From a checkpoint of a small mixture-of-experts model trained on Wikipedia: 13 layers, 1209M tokens.
Below are experts of layer 10 (counted from 0) of a mixture-of-experts language model. Rows are named router (the router's row for the expert), gate (a neuron's input weights, with its number), up (a neuron's input weights, with its number), down (a neuron's output weights, with its number) and show model dimensions 64-127. Each number is 500 + 50 x the weight over its row's rms, rounded and kept within 0 to 999. Numbers have three digits each.
Before each expert's rows: "comes before" lists some tokens at least twice as common just after its tokens as in all text. This comes from a sample of Wikipedia text that the model never trained on. Tokens count by the router's weight.

# expert 30
comes before: " was", " is", " were", " are", " has", " had"
router:458491503512450503487556460513595386430536603469454525502460481450426434389501523478503536495502311515516511507509517552467496541494519513500495524534568375510531494448465486479544427490539543
gate0:516571457451449537506522521528502453571528456480535431467441459504539459509465459571523464541557469386464532446517482482533485468408503455379465494529402448466514421529501453557568513536469461
up0:431486505453544478590480516515475527499525471479513383482481530490506442600528535558487477522517555538524505490518540448535572569497632466495458452471452414446576463431521522498476489442507519
down0:462464610577563496466499534444476450470519533465442567508504552478499570475514501441523452477441510578528449527488478462502411388428407489587551585438481537491478537443563580602623496481541533
gate1:602562503428475490476463573545486403526506517573590525462484497528415546479484503601592521522565550474512518435552497471512497571526517469524541354494455477541511561481402486504427489431582538
up1:541523490393481541521490538545477545510445446585534513509455420439538414428455515476514478544460555545456524501582381520565545563475427413552483509572464498497476482533526445489482518498493426
down1:531545421404478523596445533409554544534491479399439510477449455513486589499560550545447516519464480506519540556520506441469504446548460524499421604494507551618491501524451530424504510450481476
gate2:542380416473534516528452637452496620521519469518426525534450487476572531559443477529509528440451478461465534435574440457439493495515502453514459551501452486442582506509445488510440547472536484
up2:504514515505497546537487409505484460610417597554467388546491545588441488550527561520523500525421584459509499467487545522600480518550516530550482457537478558560487506503466549497511488588469486
down2:463551533511491435522474542522544511476461518488526491564453526481532483477436514498523455468591409527549464510483500453533528530501549535430478475499547500506394478503522531575517548402408462
gate3:497369510558456498521486486447466377464495506623515474511417392493481457446486495456485603463518509549455563532425565486508456522462521614471568486511577470546490445516465443559480474523526507
up3:474477467426543585580491506526415488525458560408519453475462447508504625431503463500483504420537429545552560486489627580541509430550532499498519537577532460544471570524640556441383505464592577
down3:456594480512590454467605476559501490543467447451462519531531565482420574489515399459487505521527525511540417510451557502573598492476435570456460472570476505475430449477560493559512532413458521
gate4:561540537509472415463500577513461437423432517540456468538439510549440501554486495512478488578512465491562562479448552517408538509570456492564581463472554487392511463483464425429524568522451590
up4:486292515522547530416415583461473514544530523485466495477483433436544456486557532410451531461460456504458476531452431508727381496483440513500434605441491564543521550478534555534509519499502458
down4:538628414509524525503548477489480454508561519462447521549526476486548490492449513574449500548445441471448512535527563463487428537472534546442453511502463549602525510568558551601545556487583460
gate5:436543546576482397506470424584532475440557488460469585434484586446488492493490443479460446486480431494516462478561582534458439556500495563554485548498462528595570459533418536497504452424505523
up5:472486513473586564475510542399499549519493498485534415494532469478418522531556565593426573545514435527511432549500482429541548442516515446537491503502494486432531520431540519490481495562466524
down5:425446543531434509494552536477533564410511465512578455540609494447455511536533532500490500546498501386462546534443533550463549487553534597561521463500538431476525492481417456434585450514550472
gate6:486577524550476614572417488634482452483513490447618462506469519497575491493486580479528486487452497546545574595562539467509532532554437524411523514531569482423461532477474512491476516509486459
up6:514455436417452452479550525503461585585452530566480491465488505463534510514431499528485577469437468493514502404500477532481534464524622524536554547368473468457412574550528483484477537447563495
down6:459495534382476562467455420531539498570512468511534603479500550419500489551356503564449587542495494472575507531453514557507548469512565472399437552480506494403514549475544492465496454492458415
gate7:534443537497602535483470493554546457475512478539460595589553484437581463435435549523463545414453436498536416542471489529466454427508463541542545603542402510569535433513508433520594527481576521
up7:486470506472569528407557473469512563526509494500497420518478575566516546454430524499389513449415502519524480544463486548452495484445551467517485423616525423486412476537527453505547574554596541
down7:505514586547498539364515532513543478589489518466488476476478518469576525435464464446418581545476436462468480554509551558437494491589435445556501512471512416464524584449456512454544529500459590
gate8:447428459546471533467529555519516451473451491436495576484501457551473429475452517473523461403575517391434562494574530439439524508538440503425473510541485465574478546533437505507475487510405554
up8:443485457492533535477448427528420497470524498535480452429458582420542532509493509480476541556481390546470423428466471582531577519528590450505541539555483452396454477425522430506472514453505530
down8:514454467398471446490538465508524488468442432466531554538572510439509547556605511528442539461619473440476426541466541422466499514351504481513443423530500562412531459522509509471503518522349556
gate9:523545439591447543515503463461523432626537437529464555532369440545476485515513487472601606457387533491458514517471488565443574446546458477540530442505487472468434483453475436548515434436508471
up9:503496538449549477492546490574553552473469591526487496460584494438543556480409516537455412517529508495505480462485512506544418529507490472531421524544477489482483558534527485420512589486441500
down9:452452576514463477506562478445417510499498520520510437515524513523469501583502466337536582524356565514599484364534452489526508638580457496560551471496513559590452502539565528493545519467479444
gate10:542462593412520428511441541463482531515558512612503495495495506473526499491559521430630498531563557490534557443437529510511483517507579432484554473449482534555461557474531397606472469437452466
up10:505466496530571467534515500449513531567450461486488476470445502552504457522494420542506483474465567419408360568547493520456481526477446465485417528536429550528507485425429551497508459469456463
down10:492445484573553616592542463500559434480547513514451585545438483580477560527612573495493549485504466477515530495453512556571508474457514454461490545550520467508534424484507541489470498526497478
gate11:509445475472431612532494595576547529512434481496468475513436462611516479507467589472491415487600435449536449583550457523532458409483586494495508589455512436463474586501500557491549434470530440
up11:396537484509559529564522505535448456530508542433472505454475419515450500487518517549527546406506474431458468511576608482443453447507420512496569493478496538591509522503542428397529431541507524
down11:460503447480507546481529516491567478505531538467597445488508526569597503509416550501570553412587529516468520446492451410450507465524497439468417395543483463601506609474517479597587535533439478
gate12:544578545475494526575562491485561475334525528520474623501498457474497529509532487502520534642508543453603544551427448537528565521554439567595533477429560504572573421495405530492471498440361513
up12:492458538577535487552473436492439400519458565538452447446495450490484552457368450444469506413530454547536493546540525474514587383502528466384455477549453494462473588475461413536451519511495506
down12:561507535494518584629564491533479459508588522438554592532569594469520556571466558464492456490489508408571510475523487504485539510537536489567480534435562485505430543470536462452565583540530435
gate13:545495540492481517361552477466507564519510475562444557464492425475506520498522455422517614455493532502417503490500462462529505520419406483449625586453474381392436468497635534524403512553495424
up13:449483611483505587505468552502567504454481413522506449423544403502473593492564444540426516560534490513516527521460500498558489357499500556485593573542523481514473521580603537545461435480567507
down13:507538563515463520439484474397528507483550476463490522514494520524496535575404500661553455578459524453487514575471470493516449419424486500532517511463554456471451474539472503477533465476471458
gate14:467468493487509482539500587436500488503512422424545527472524503492497580531536454474582486444568568520422527421524436513500484426443424529393534569402518489490533545543506581545613443446483485
up14:474495469440543523577504465595524468455542498429526571512518501457498466516528475431545528476515517491391527393535524578538489467493447549468539557490560468537484489523535503513607465524522536
down14:464505482541574492517515534505532511511485378510464496416504491496377422519511439386468407526536516531452575440543498512509539523577452500536486509513517565499600444550456593505543401546510535
gate15:503487492556452583516570444503419552423425453477513540531478485478393534455490428434502542489536468514492558422506516483510551564529505509516432464551569470544531338534553499595469485496498545
up15:555470464525460507481440531437535429590521531445507521457451585537562437538521563515448515522421584470556546555560431503443531504474396395475522492478482486475474563471419523399570529531494384
down15:543520451478524463597483369392482448521503606370467478502427494474515449460512568494481495526484568498466579576600466481529497557505555460609561435579498597610517560532455462487487614436449457
gate16:507606492512432472480471548518502468418434493503401538485505494592466581583485510421606423509449540458449463509494554508516472408478548445571471513477555539509491466491433484500481464487457434
up16:543429483444534490489411446527466461482539566367545478488482489427551538480519501524451545492549544530571589566510468486429482605477549513457491561504552481430527422548400551471440488537438525
down16:486570490496548465462452551528465499505541490494521484466455508516515483493489519473517531513443522455426480440543538554493524396435496447417542529517560446554525467474429495489521470468555466
gate17:549549439465498536513462553542505510392494533434433613583488493447537383545504500469480512492377548447486391568476496503548547497469482554490504551383562444548539390452518554498516550548497482
up17:461526518511464453438495498463524447525517523571551436469490465567522535408438472516533558479519502451436507477532518481414512434499484427536532394635423476455481595466531495503433356425404554
down17:485540390475424546479424482497576511556421545542659470507469521592459498436429489590514535547435507491453523541406509550542518557451602482526484438520394478546525529437577412524514548489573554
gate18:495534492442490527396487492477508438558519367458466509505487422510535482487354595524519511452484563516572391546532558576464506486579557514451546553542471467522536472460472547436474453485466550
up18:602567554413421496456514569495557444564482484542484459463413452555565484506402582432544545473459606468454493517470479650430540394499550474452557438525549475513508368439548483511490396489505369
down18:500461491486546406448506522471575406538476459635541502507454541496589439430516489450509606496505435489493599565512547483597475525530524503517524576485521359438493478535522446548521533479497459
gate19:503535589534451399482478463598450437474473522455461519429523532465445498448448485520542567538552380467515526549476466548399505494513412533538538543563485436465530493472527522565504425526496504
up19:473512573517558489481459414596514529552505535521531468442484601408493585445457494517553511586560480505469433529461385513505427497517486496509412546557460463399564559577485426472554518519439467
down19:421480445448570472416536535536453478447569404509517504512439575358569495511460482430595453394585466594533455455605491466470471531467504482507495427471463492450368522501574607639504476468484494
gate20:472505544459568489506471467460497462547481524431570551513518478459444434543506470509500554526536513421519543509534353462541476566432370522470550461516404442531469565470524515408567495513417549
up20:577461534505425427442474549556449487555520486594475424491501445557508557489429534525539536438454583484482481508454532417506568488387523440526496457496454486521477555525459442537440539461505532
down20:466430400529459460611467534487574532515507451528422457543542528469508434487514467394442523568428517551472481463555525482516506465437466558571532491442508512497422492590536480546505589537528538
gate21:575365536396571464494497557487515600479484599466500516498499521536553485512463585533501534489554518514478363488514460441512414466486555513475601523495545515526479446570506483565410506484412534
up21:466449464503421615469577540500495447543458461500456462635366513484492504522548559446536482522579490480473487597424538529426520502486499480542446566598464486462433530503493436485518540525501486
down21:522532496411428548544463523535523453565401453551500390447471520451493571519546501426565526502584550451528504530495541520576436502459528528433665420482454458458455400471602474420497622497499467
gate22:471452545435550441510498511482520467420513511590529516506520551461421516496464467481499554439517470540489498469591408495457555470513431450420397487441612474481557432469456460545522522493424512
up22:470391403473547472489381509557470472508427380563482448526498512495546518502371425546516532494470517481446422455501547498512425435432512499457474553418500504508508441535529547400447500551433428
down22:522541400498503532492521504456572501489542507510396474553509425474438470458542431462469540450525483525481527537443452499528529518544458456501560455622519536577459573529520429520494449541472518
gate23:457560470517468435423596536530446497486516448575500492417459526525477525513510508534547425562470484522412524449465495464444457434474429498523552399586472502453476395522476492555481521549523488
up23:491487561479467560642402470445511566542471495392542529477498522586518443548477549475499559506490523508485480448519542580481530574543640487498426469430571464466503514494570528485493461506507485
down23:552590532476482490418472557577463512447435591411522465476471440459426487494520476503557462497484520361463546471482376577610620525494435531505475464518465486439463519415481468427597418475510451
gate24:587514453504533496511513507488571555625537448453493543514465490543586425526506439492522599493496603410466465488366462506473454504446445518482549496502524523574549530479600536497509520554513489
up24:601567446434492463474518518520404552538515478502519543521515505550579437478384477505559518499483574421501382479486546527561430513534506560513509457520582560502488513467544521500512447497460590
down24:433494483484509516578421551543495501443529485527495525531446511500421441503515620486465537477493466507516538532425405531392506411445500475514602625523507480595544543463527478476466442431463429
gate25:525623503486469557482509523473560468500517579412385531465552444551482561409545525411484531430481479514560522593421465502540489498511463485457511507508548529450456556556480578381505524486453419
up25:497553475504489520525501491537513511559519497519485485589415549460481599533567534436452501527575608490529520472415525451481486578569550512498495497454563559488566482525483462541461527451424503
down25:489617480505477502532472473424517513525527495502503551408483582506479501524531478418421519549505501457485407506506356519540439612450480487479559484553505586553456598507522510488556519390527540
gate26:530415551469493532464394569507519510479555456567512583519518428521478506507481519388513492484456412528463522474527485523453427419470511503486588460484478462514557467491433471612544514488526497
up26:539634467591590525514575432532545495516544547401536438532519501427480541479551571551492559566493649481539496547434498485559512571532449503501399419525472561623486497468477533406468531539544458
down26:487479423530532536425569550614492511487484506557466474525411453555567535478486478552528445421498412610474479473528604385476489439456586454472516562511426486374565509408515542561333438468449493
gate27:586519494446497503475573450440468502559538448420397430460454520485555575504482427496530534498574512540559528524562509517446509585546483571535361490485495507549472421542470423541515521504528554
up27:484448435503484534599537487475432421505501593500481413470444598453582446494537532465507547482531505477530525496472571511468469516520454505426502515570529527436468438520378501418618515525618528
down27:459475556467431511409406501447460464424544475489459366569575534493438469593466561501463489552532549454529467454435501559531523440475497543519469506467609484547583512491491466385502511586538455
gate28:470382407571583491485536604552494486510526596423518420516517410507509544518514561474491532477425458406525447611502654581482424581478456515540464451480547501486532521516514540515549468489498538
up28:465480532571582513415541539554553458464546438500421457465390404508464545396576526465513463500528448497470448524502642427465425629475464542571447477505535542501496504519579493559529451484488525
down28:485566492471477473534528520489473561522497524551529531525415454439438481469558619584512492428478500572447465540492593480511383459559470515643477462464582492626471567488516464564421532477478529
gate29:449507505519508453488474399431451471479468399540484552475574508486537491492535484492587546484500493469484586527491541496494509531484430565497516509645509532455536522539483572626486517564537511
up29:456644558445547548510580586487623436512539589520439482500525491451472500565520526491461547467481597515539517558484457503462543467504453494441452446384456538543494442517590478446464451495467431
down29:517485611504447482465497519465501424452503492428490463546488511450561518528614488429488415520600499505568493457649632518578567526526488502450523585451539460529371466499486533503541579497560557
gate30:488466430452550529472554498399537539453571435525521532522471579497530491506417516474434478471465463545537458527410412407460469452472415551493525534539479489461508539580488509524474504527489557
up30:541547573562496537473415514499557495567496511565589467466619492534533501539660535567475486587462518494394556425608532499547505526501553466442411489412465515532403498529485501475509515476539465
down30:552439526400416438550412482453538494535528467469516549501531509558483622483437436430490527568521571520464457402454491500546489516435513467557536444508504593430470456532414493516426418492556479
gate31:518446408503501470416529582498575415456509552429384533512505456449528496416478508508448574501477517486359491471490417479548562504479608476573489521432487501534540525470492542414452550441458568
up31:467475652440505533520494518446495527443413517582524401460525453525407468493537541522476457524523510565617526516552562529471490478559432452502439441626515583545483580474528505558493460530616527
down31:436391553488555499509551446534441516440432590528486455517456473493513535503449498600470490525604504483509526492526437565606495499552439560513470450455529485532487439565502435475538493476518482
gate32:486581413459467538477428430468544582495534472481463446622401591457564460509586470439525510522429555467502480478456495492538394576507555515488379449498519503509452551551512478472486510409464427
up32:447547371466478554583497503505446489462450505533477503527484555497580502449501421462531422565570501539518531444361584533529460573490470528500477512548551506484501521479446492419564543462526496
down32:468509428572522527544538589367526506509518545462426453452525489501512548614510505480507534429600486552538456462454515447461444522496431504573579532428452514538537385428443357473501450485481500